{"d_model": 256, "n_experts": 64, "d_shared_expert": 128, "activation": "tanh_gelu", "routed_scale": 1.0, "vocab_size": 8192, "positions": "learned", "attn_scale": 0.125, "tie_embeddings": false, "init_std_qkv": 0.0154, "optimizer": "soap_variant", "train_tokens": 307800000}
Below are experts of layer 8 (counted from 0) of a mixture-of-experts language model. Rows are named router (the router's row for the expert), down (a neuron's output weights, with its number) and show model dimensions 128-159. Each number is 200 + 20 x the weight over its row's rms, rounded and kept within 0 to 999.
After each expert's rows: a language model's description of what the expert responds to. This comes from a sample of Wikipedia text that the model never trained on.

# expert 9
router,195,220,208,188,183,182,240,216,204,206,206,201,236,199,184,188,188,190,207,174,219,214,194,179,207,213,156,179,175,228,219,186
down0,203,186,168,156,186,173,169,208,235,183,232,204,185,180,193,205,205,239,187,208,174,212,255,194,209,208,225,183,176,174,195,204
down1,216,208,208,217,226,240,214,198,198,165,196,217,195,198,204,225,199,209,234,239,187,167,212,207,172,211,210,197,220,196,243,211
down2,208,176,190,205,250,191,180,171,177,196,217,214,178,189,177,210,195,181,187,214,155,212,169,142,221,181,227,194,164,170,173,202
down3,214,200,225,193,212,251,191,192,208,183,227,175,207,231,201,212,204,172,216,168,173,221,181,195,215,193,172,210,173,184,213,208
down4,196,185,190,192,198,201,215,183,165,201,159,191,198,206,183,189,184,207,225,218,229,187,200,192,239,152,222,218,243,206,206,147
down5,167,201,190,217,215,214,191,217,230,158,208,170,198,186,194,170,193,180,198,195,202,223,172,178,215,193,229,215,196,165,170,188
Description: Hyphens, dashes, word starts. Hyphens and en dashes in compounds, date ranges and table rules (Forty-four, 1895–1972), plus quotes and word-initial pieces like un, dis, comp.

# expert 14
router,190,190,210,196,245,161,222,201,169,195,201,196,223,206,211,175,180,166,200,180,212,194,186,173,196,174,188,201,178,195,184,189
down0,200,209,195,174,195,242,213,181,189,231,194,165,185,226,218,183,208,207,238,203,159,198,221,217,215,204,209,162,195,190,220,184
down1,217,165,212,211,214,190,154,222,188,177,183,183,228,225,209,209,181,183,189,201,170,216,228,215,187,196,189,223,204,205,178,210
down2,218,202,206,207,195,204,205,169,235,191,171,216,201,223,223,211,217,212,202,162,191,213,219,207,215,226,242,186,196,196,183,227
down3,193,191,217,271,228,182,161,204,192,223,178,178,197,196,185,188,172,180,198,167,195,190,212,191,184,212,216,193,215,186,234,200
down4,208,188,186,170,159,217,231,208,189,219,208,209,182,189,209,187,218,194,196,204,197,173,215,189,167,186,232,212,206,203,189,193
down5,203,206,193,185,208,176,170,148,176,177,162,226,208,201,218,206,200,207,195,214,214,231,175,197,185,168,201,215,175,209,211,196
Description: Title endings and punctuation. Sentence-final periods and the last word or !, ? of song, album, film or book titles, such as Love, Night, Kill?.

# expert 47
router,230,171,176,195,167,179,225,208,170,242,225,189,205,188,193,189,150,218,192,179,180,197,196,187,206,174,186,153,193,197,179,163
down0,208,209,211,231,220,191,192,180,209,216,233,185,205,211,192,168,228,221,187,191,223,207,186,185,227,199,186,194,174,174,224,205
down1,190,215,225,189,189,222,193,209,219,173,206,207,193,202,181,188,135,220,201,207,196,213,199,222,208,164,195,192,150,220,219,216
down2,187,203,177,206,211,223,197,190,195,177,203,232,196,198,207,177,223,188,183,166,220,198,195,208,176,186,160,190,215,212,146,194
down3,176,232,216,194,206,202,194,192,223,224,188,190,157,186,230,179,186,205,230,213,193,218,197,202,194,224,174,201,254,227,198,186
down4,176,220,182,244,234,197,162,192,183,183,210,198,208,212,207,233,206,212,215,205,213,190,217,185,215,226,178,185,191,183,224,207
down5,182,218,159,199,228,234,182,183,225,233,178,184,198,169,202,241,169,203,176,206,225,185,189,203,197,149,196,219,197,201,178,213
Description: Nouns after articles. Common nouns right after a, an, the or his, often followed by of: number, member, role, influence, village, life, education.

# expert 55
router,213,224,206,200,250,183,221,202,158,217,196,199,236,228,199,225,196,193,219,196,213,199,193,178,165,195,193,198,214,202,197,213
down0,190,180,237,205,185,196,204,200,200,205,228,213,178,206,189,145,214,224,170,203,210,186,220,154,222,189,183,179,166,176,227,190
down1,160,197,177,192,181,210,209,225,237,217,173,220,213,177,211,223,200,193,190,168,200,193,185,203,246,152,238,187,176,204,204,209
down2,191,187,180,155,207,203,228,198,218,175,188,190,171,226,191,227,210,222,207,211,192,180,233,168,181,199,180,174,223,176,203,213
down3,184,204,208,200,210,196,178,148,180,190,202,171,239,216,186,220,210,180,194,190,187,209,219,214,173,194,165,199,203,190,190,212
down4,212,180,198,206,216,218,178,223,201,206,178,187,208,225,183,169,235,203,196,235,201,231,185,220,190,200,203,159,193,186,175,206
down5,213,204,166,164,216,223,198,213,177,197,192,234,176,208,224,223,179,189,168,204,174,195,232,213,190,187,209,184,225,151,196,216
Description: Vehicle and transport nouns. Opening parentheses and nouns for vehicles, railways and machinery, such as engine, station, line, cargo, railroad, in transport and technical articles.

# expert 42
router,170,224,238,160,175,181,276,201,211,190,212,184,181,239,216,180,193,192,229,171,215,171,192,203,217,200,199,193,189,177,172,212
down16,215,175,217,199,212,268,207,168,157,243,229,223,241,195,192,194,218,194,182,206,182,235,215,198,190,218,198,207,190,185,162,214
down17,201,176,176,219,206,221,213,165,198,212,210,207,196,160,193,217,216,189,191,214,174,194,220,187,169,226,218,214,185,217,197,186
down18,184,208,206,195,208,184,216,132,181,209,206,187,208,219,196,175,193,240,200,183,176,197,199,179,193,199,176,203,246,221,220,169
down19,200,226,147,201,234,222,181,218,209,159,198,222,204,201,205,193,226,175,174,218,208,201,206,198,197,198,166,173,203,222,201,235
down20,194,196,235,213,152,206,224,201,163,194,230,219,197,186,203,146,189,237,225,190,209,199,196,232,188,232,196,183,200,202,209,227
down21,186,208,189,144,176,211,219,189,193,195,227,239,199,223,207,239,198,193,219,181,202,186,206,183,229,190,179,171,202,188,229,220
Description: Table separators, punctuation. Pipe separators and punctuation inside numeric tables and coordinates, such as | after score columns, decimal points, colons in times, °′″.

# expert 40
router,220,186,214,162,221,186,266,233,154,205,208,186,212,224,202,178,193,209,174,196,193,182,190,201,190,169,176,183,219,176,181,196
down0,195,211,180,159,200,186,231,226,215,208,181,195,201,201,201,212,181,199,179,195,199,197,196,189,170,228,210,244,160,233,197,195
down1,201,199,200,183,246,210,202,169,183,226,147,192,175,197,210,187,213,171,183,208,245,203,213,243,204,195,158,209,194,224,195,208
down2,150,182,202,197,245,218,215,207,184,192,231,189,207,178,202,165,205,204,190,159,190,193,208,145,222,186,182,231,180,190,222,238
down3,168,190,201,194,231,195,172,222,219,189,234,171,174,209,242,222,217,188,224,197,217,197,193,185,214,203,203,225,181,181,214,180
down4,186,193,172,204,217,212,203,182,239,198,195,225,194,227,190,207,186,199,179,211,243,197,207,208,156,195,237,191,188,219,179,164
down5,167,204,191,213,161,193,181,203,212,214,175,223,222,230,189,162,188,210,233,190,205,208,184,162,198,193,214,226,216,227,172,205
Description: List and row markers. Line-initial dashes of infobox-style key: value lists and pipes starting table rows, plus line breaks ending list items.

# expert 26
router,220,185,217,171,214,150,221,163,175,208,201,213,212,195,180,201,198,175,185,185,192,217,190,206,218,164,178,205,202,188,184,205
down0,198,191,234,220,221,220,228,220,215,194,178,239,223,198,186,194,205,201,196,152,208,203,198,195,220,185,191,176,214,210,224,191
down1,206,185,207,203,160,196,173,233,203,219,194,184,189,185,180,221,217,220,194,245,186,187,224,211,210,178,225,179,210,187,228,205
down2,202,225,222,188,205,200,209,207,224,218,202,179,224,218,179,190,187,206,172,197,182,236,210,242,199,208,184,166,199,193,200,176
down3,202,164,226,183,180,218,160,210,191,186,232,201,213,224,203,241,160,214,209,200,184,203,196,211,192,161,157,201,182,203,224,171
down4,191,139,211,228,257,208,191,212,187,199,200,214,200,192,197,174,207,194,188,174,223,222,152,182,237,188,227,175,186,218,165,186
down5,228,226,199,208,185,185,211,221,229,194,221,249,216,207,212,207,231,206,210,221,165,192,171,217,181,201,195,181,179,204,228,183
Description: Media and occupation nouns. Head nouns naming works, roles or organisations in biographies and media articles, such as album, film, sitcom, director, series.

# expert 62
router,200,178,169,191,195,198,224,195,197,204,213,204,202,222,171,203,190,217,182,210,204,213,229,193,190,181,178,184,198,208,173,199
down0,199,210,191,196,221,231,176,176,207,194,166,214,199,227,228,193,192,171,220,205,192,202,175,205,178,248,189,196,203,220,224,165
down1,177,224,179,214,192,190,164,238,180,197,224,188,202,186,236,215,203,233,188,206,213,215,222,161,205,188,216,206,188,203,204,231
down2,200,194,241,192,166,173,215,208,188,175,210,182,195,177,182,246,205,220,152,152,193,200,232,224,227,189,196,209,189,196,180,218
down3,191,180,201,221,224,175,201,193,199,230,227,201,196,176,205,206,197,122,250,218,187,161,205,219,192,206,181,173,182,200,197,205
down4,207,207,216,190,221,209,198,171,221,186,191,230,198,163,235,204,202,178,230,215,198,196,209,224,206,232,181,185,192,219,203,189
down5,200,187,191,205,234,247,157,209,187,202,205,174,215,200,186,164,243,207,174,218,223,177,202,198,168,179,176,165,227,150,209,171
Description: Years and closing parentheses. Four-digit years ending dates and closing parentheses in biographies and office-holder lists, such as 2019, 1985), 2014.

# expert 63
router,205,189,207,200,225,181,240,219,191,195,238,201,181,214,201,203,194,196,218,172,207,198,190,177,202,189,210,177,199,211,185,208
down0,159,207,173,201,179,209,166,195,187,222,198,179,179,222,206,190,220,201,227,202,229,220,242,210,190,162,172,201,228,208,211,183
down1,205,151,187,210,194,223,155,208,224,195,191,200,185,231,216,221,208,198,191,208,192,194,180,169,199,188,221,182,190,201,178,196
down2,236,208,215,219,181,175,162,181,219,205,232,185,239,223,183,257,207,212,244,188,167,222,212,197,207,184,191,233,198,195,203,216
down3,236,220,198,186,218,179,174,193,195,171,181,241,228,238,194,200,220,195,208,172,212,213,204,193,163,216,226,203,193,166,183,192
down4,244,196,224,215,218,199,231,239,191,205,186,206,186,207,192,213,199,238,226,194,167,216,157,187,173,222,195,195,200,189,190,185
down5,191,200,187,189,220,168,235,184,181,210,231,197,245,203,174,152,210,167,224,196,226,200,206,195,189,204,172,181,205,218,221,180
Description: Periods. Periods ending sentences and inside abbreviations or decimals, such as D.C., U.S., 18.2, plus word starts like ass, exp, sur.

# expert 25
router,211,201,230,180,192,166,225,209,208,170,185,236,183,199,203,190,180,180,226,176,258,182,183,201,203,192,176,178,190,196,143,186
down0,197,174,148,227,223,184,209,223,215,164,208,207,174,245,210,242,202,191,236,204,180,203,183,191,154,168,224,208,201,166,185,232
down1,156,172,175,179,230,169,225,208,207,193,209,177,256,197,226,233,182,180,205,199,172,190,210,193,199,214,207,207,193,227,208,200
down2,220,221,186,211,199,160,212,188,203,200,198,231,194,217,177,196,216,223,217,225,226,167,216,193,230,176,214,207,217,170,202,176
down3,232,205,204,206,191,209,190,196,201,199,194,178,236,225,208,180,185,210,190,213,190,247,198,196,182,206,232,187,213,194,207,209
down4,182,238,226,195,235,201,207,231,200,195,186,186,219,216,192,203,191,217,208,199,193,223,197,173,184,204,217,229,183,209,192,212
down5,199,217,221,201,202,183,178,234,214,192,216,184,183,186,190,228,210,180,214,212,209,174,218,184,183,198,234,162,170,202,162,203
Description: Subject pronouns. Subject pronouns starting a clause before was, is or had, such as He, she, it, who, including inside titles like Murder, She Wrote.

# expert 52
router,221,220,200,167,208,183,263,239,189,184,200,192,209,207,200,192,176,212,185,197,218,196,193,226,187,185,163,183,237,211,214,191
down0,208,210,221,199,154,201,220,194,191,200,170,235,213,200,218,201,190,196,194,139,221,225,221,245,196,227,211,172,206,202,206,182
down1,213,212,210,209,207,188,197,177,197,210,217,220,207,209,225,186,202,213,251,174,200,172,191,177,238,155,208,204,193,177,158,184
down2,189,228,245,213,204,200,198,203,205,144,221,208,192,234,194,225,185,169,178,213,217,194,171,194,183,210,182,216,239,222,217,205
down3,219,252,248,174,185,218,208,245,201,214,200,219,226,194,186,209,222,225,202,208,201,197,208,201,217,184,200,202,225,223,209,199
down4,202,222,231,202,228,168,207,227,193,221,205,193,189,190,205,214,195,206,195,176,193,217,192,186,182,202,229,198,185,189,177,200
down5,221,195,182,178,188,200,172,173,185,194,201,217,224,225,227,164,204,220,201,181,187,212,189,192,192,199,205,243,169,187,217,184
Description: Non-English name syllables. Middle and final syllables of South Asian, Arabic and other non-English names, such as Az-iz, Cha-uh-an, Ramí-rez, Hapo-el.

# expert 21
router,186,221,234,180,178,172,258,227,202,185,220,199,214,229,205,206,163,186,174,210,183,201,204,210,179,208,174,221,262,179,210,185
down0,211,221,212,184,237,219,160,231,195,211,201,184,197,176,211,209,201,181,196,187,233,199,179,181,154,198,171,164,190,184,227,200
down1,194,187,167,181,207,185,181,166,190,188,189,206,205,222,164,182,215,171,183,250,197,203,174,192,233,159,153,220,187,165,214,232
down2,170,201,180,233,209,213,166,182,207,192,197,196,151,189,206,201,226,181,198,225,144,222,221,202,162,208,217,204,205,185,206,214
down3,185,199,199,185,218,146,179,207,213,161,175,210,216,178,225,242,235,201,180,229,195,192,202,217,179,200,160,201,227,205,202,216
down4,208,218,210,177,181,198,185,185,199,206,205,144,197,185,202,193,222,193,211,144,198,162,213,188,190,181,191,229,228,201,201,209
down5,205,181,228,209,204,212,249,191,204,176,176,202,174,193,198,218,214,198,198,184,217,206,215,213,192,211,190,201,231,231,213,214
Description: Mid-word syllable pieces. Middle pieces of words and names, often a consonant plus vowel plus n, such as man in romance, din in Dinner, mi.

# expert 13
router,201,197,209,172,218,191,240,201,196,174,212,233,197,205,208,174,169,204,210,180,176,175,183,194,206,176,164,201,188,220,164,175
down0,192,195,236,232,206,171,171,205,217,202,152,202,202,207,196,195,201,204,210,145,170,199,185,222,211,198,197,199,197,201,187,207
down1,222,194,191,202,212,210,177,224,195,192,174,212,203,188,226,192,191,187,199,196,209,195,210,218,238,237,175,210,199,186,236,204
down2,198,184,180,211,189,190,210,222,187,195,186,179,240,199,202,182,192,205,186,198,212,183,228,169,219,209,197,151,184,203,215,252
down3,198,224,183,234,176,210,203,223,220,199,170,216,198,202,215,192,217,207,209,200,190,171,213,175,186,217,227,182,209,190,171,212
down4,190,202,181,210,219,198,207,179,225,222,224,190,213,188,202,210,181,198,210,198,205,235,253,218,210,175,187,184,194,190,192,181
down5,195,193,220,230,232,183,195,194,204,204,167,174,236,218,216,187,202,232,169,167,223,183,208,167,204,194,201,227,205,177,201,161
Description: Foreign name starts. First pieces of foreign personal names and country codes in sports rosters and lists, such as Đalović, Müge, ITA, JPN, Alex.